From a checkpoint of a small mixture-of-experts model trained on Wikipedia: a softmax router.
Below are experts of layer 7 (counted from 0) of a mixture-of-experts language model. Rows are named router (the router's row for the expert) and show model dimensions 0-127. Each number is 200 + 20 x the weight over its row's rms, rounded and kept within 0 to 999.
After each expert's rows: a language model's description of what the expert responds to. This comes from a sample of Wikipedia text that the model never trained on.

# expert 39
router,208,194,179,215,173,212,187,198,188,208,220,199,238,217,205,160,184,199,225,202,212,173,201,191,174,213,222,227,151,196,199,161,177,210,230,182,228,196,184,214,206,254,174,187,170,212,191,220,210,193,211,209,182,203,171,213,197,184,199,186,200,210,190,195,244,196,156,181,227,234,222,201,194,210,219,209,195,220,186,207,191,238,175,215,182,202,196,212,234,182,177,216,213,187,208,200,231,184,212,208,217,197,218,242,172,199,171,184,179,202,177,211,217,159,209,163,207,220,171,206,191,175,211,210,224,207,179,199
Closing brackets and quotes. Closing parentheses, quotation marks, brackets and percent signs ending parenthetical asides, titles, units or table values, e.g. "), in), %).

# expert 32
router,224,189,193,231,209,193,200,227,225,227,226,202,202,218,210,188,188,211,198,197,175,208,153,186,179,212,230,203,191,215,212,221,205,171,164,203,216,177,181,211,162,192,179,177,180,181,183,174,216,186,199,176,195,201,173,177,192,193,206,179,165,181,234,206,213,215,169,178,172,189,210,146,184,197,199,214,182,184,187,190,169,210,219,194,209,193,158,176,201,180,198,205,209,252,223,218,199,217,221,202,227,174,222,188,182,181,193,169,216,214,203,217,201,182,221,198,194,208,245,238,215,170,222,192,203,195,193,181
English first names. Common male given names before a surname, such as David, Michael, John, plus initial periods and inner pieces of first names.

# expert 49
router,188,209,202,183,186,210,183,217,193,179,208,205,201,218,190,148,193,166,243,208,195,210,196,220,191,208,211,199,196,210,195,197,213,197,175,216,168,203,228,204,200,192,165,194,229,203,195,216,203,197,171,184,178,156,242,202,200,233,170,209,221,220,164,179,228,188,227,212,189,184,214,171,176,218,188,206,175,205,201,216,156,197,191,203,220,187,205,226,215,169,178,156,184,204,221,206,186,199,235,211,217,145,205,197,196,186,181,192,181,224,190,201,197,175,175,192,180,169,180,187,182,197,175,240,177,213,221,182
Plural noun endings. Plural nouns and their endings like countries, students, -ations, -ics, -ers, often in headings such as Participating nations.

# expert 10
router,215,200,220,154,247,205,185,197,213,189,216,192,171,231,254,197,229,218,222,191,194,237,208,209,198,214,185,193,187,199,177,171,173,223,228,206,203,225,220,197,189,204,197,189,211,189,237,184,194,219,182,223,167,187,231,211,230,210,160,241,220,185,168,204,204,209,183,205,210,169,192,204,187,231,204,202,176,197,228,226,164,202,202,221,207,170,212,190,199,200,199,193,183,220,214,185,223,185,206,209,196,172,197,213,191,155,182,186,173,231,195,202,200,197,191,222,179,216,185,219,234,210,197,219,213,170,215,173
List conjunctions and commas. Coordinating words and list commas joining nouns or names in a series, such as and, comma, &, or, middle dots.

# expert 63
router,209,196,201,209,211,176,196,211,194,192,179,185,180,184,188,188,202,180,184,208,223,199,251,187,177,190,237,199,182,165,200,229,202,172,229,164,182,198,179,208,167,212,193,215,222,233,213,161,200,203,191,231,195,205,230,169,231,201,210,204,238,163,182,205,197,200,203,194,189,195,217,192,203,173,175,226,219,191,238,215,205,223,202,213,188,196,176,151,211,224,186,216,178,195,182,201,240,163,201,192,195,152,216,183,220,169,182,228,222,188,176,225,225,197,195,219,222,189,182,212,210,197,195,166,200,210,192,198
Birth and death dates. Month names, years and "born" in biographical date parentheses and lists, e.g. (born 18 May 1898), 28 October 2019.

# expert 9
router,204,193,207,205,214,200,194,185,176,201,166,188,210,202,188,202,196,191,197,170,191,204,238,204,186,236,194,188,230,202,201,189,208,180,214,218,203,193,230,212,249,191,202,186,203,174,177,184,179,196,225,237,214,183,205,169,156,243,195,213,208,204,176,207,209,222,218,211,211,218,176,213,228,200,224,200,227,197,185,198,210,217,229,224,203,175,181,249,202,226,227,209,212,169,180,208,213,151,190,225,189,227,188,188,204,211,193,182,220,221,182,179,190,247,182,197,207,249,204,203,203,175,165,170,205,199,172,221
Determiners and "ro" pieces. Determiners and possessives (the, his, their, 's) before nouns, plus word-internal pieces like ro, acc, ep in macrophage, Detroit, accordance.

# expert 8
router,193,187,177,201,193,178,157,194,199,183,213,220,210,179,198,225,187,188,179,196,207,198,214,195,193,217,171,207,196,178,227,152,181,203,168,204,203,209,193,179,207,214,206,213,203,227,204,174,198,179,198,206,235,197,200,220,162,227,208,158,200,185,177,229,198,203,231,197,175,201,199,211,184,224,223,183,212,186,201,182,202,184,227,193,195,189,173,185,198,221,221,219,235,177,207,223,178,233,169,187,216,192,184,189,229,203,162,209,196,186,223,214,202,164,236,178,250,213,167,164,179,201,183,179,211,167,186,163
Table dates and fillers. Years, asterisks and pipes in sports schedule and stats tables, plus scattered function words like a, This, the.

# expert 23
router,206,201,213,202,195,186,216,160,214,180,206,201,194,195,194,219,218,189,191,188,167,206,180,171,189,187,232,184,199,181,212,210,172,165,221,194,192,222,181,212,169,234,216,208,195,188,206,167,188,239,207,210,195,217,194,183,190,185,189,181,185,206,186,206,226,212,186,223,216,182,190,202,207,195,216,154,191,177,194,177,205,221,177,199,246,151,253,216,213,203,215,178,208,212,167,219,226,176,175,195,231,192,169,208,182,190,211,210,158,227,229,207,198,175,204,165,218,198,170,185,174,185,198,197,233,170,194,223
Ar and qu fragments. Word pieces, chiefly ar after qu in quarrel and quarters, plus word starts like qu, weap, cor, bar, nucle.

# expert 14
router,196,168,207,186,214,184,211,212,230,213,199,183,215,166,208,185,210,215,178,182,234,194,201,174,223,219,183,194,229,173,231,208,212,205,211,178,239,225,181,179,186,172,170,213,187,187,202,165,218,182,223,211,238,228,221,194,185,190,209,244,186,203,209,164,182,192,202,233,236,223,199,202,195,211,210,187,194,226,263,210,225,194,173,207,227,175,199,198,194,193,222,198,170,215,219,192,164,182,216,171,211,214,170,214,193,222,189,190,191,196,217,183,201,205,186,174,213,208,223,212,228,199,198,192,244,191,195,178
Medal tables, word-start pieces. Pipes and medal words in sports results tables (Silver, Bronze, medal), plus word-start pieces like cl, Pl, ro, prot.

# expert 52
router,213,173,196,229,224,180,180,212,202,180,175,230,195,190,228,201,183,206,181,219,203,183,175,213,217,208,168,205,209,184,191,232,168,177,217,158,150,176,212,203,204,214,224,190,230,195,227,228,214,218,207,194,207,180,182,143,215,197,226,195,183,186,205,201,241,223,158,172,188,196,204,188,215,224,206,190,197,204,209,145,201,196,207,183,204,178,237,210,190,186,176,208,224,224,198,177,189,209,199,216,192,189,175,215,183,198,237,237,160,202,204,201,189,202,226,217,197,197,209,188,192,210,193,188,230,189,179,220
Name syllables with b/g. Inner syllable pieces of foreign names and words, often with b, g, v or d, such as T|ab|ei, En|ab|ling, Os|aka.

# expert 21
router,169,227,236,171,189,218,206,195,215,165,181,202,206,225,184,196,210,223,203,213,206,236,171,170,230,192,171,195,199,231,182,187,212,188,204,199,210,184,199,234,170,217,246,197,225,222,212,220,182,185,207,220,253,232,197,174,192,194,228,179,152,184,206,224,195,167,185,196,172,188,207,222,208,241,204,181,224,196,185,193,233,210,206,209,209,175,175,180,216,200,181,190,212,214,201,200,206,182,189,220,185,178,191,205,182,167,179,188,183,176,197,209,206,180,193,223,172,191,205,197,214,222,178,169,210,214,192,232
Consonant pieces in names. Single consonant letters and short fragments inside foreign, often Central European names and words, e.g. t in Göztepe, w in playwright, Tóth; also score digits and dashes.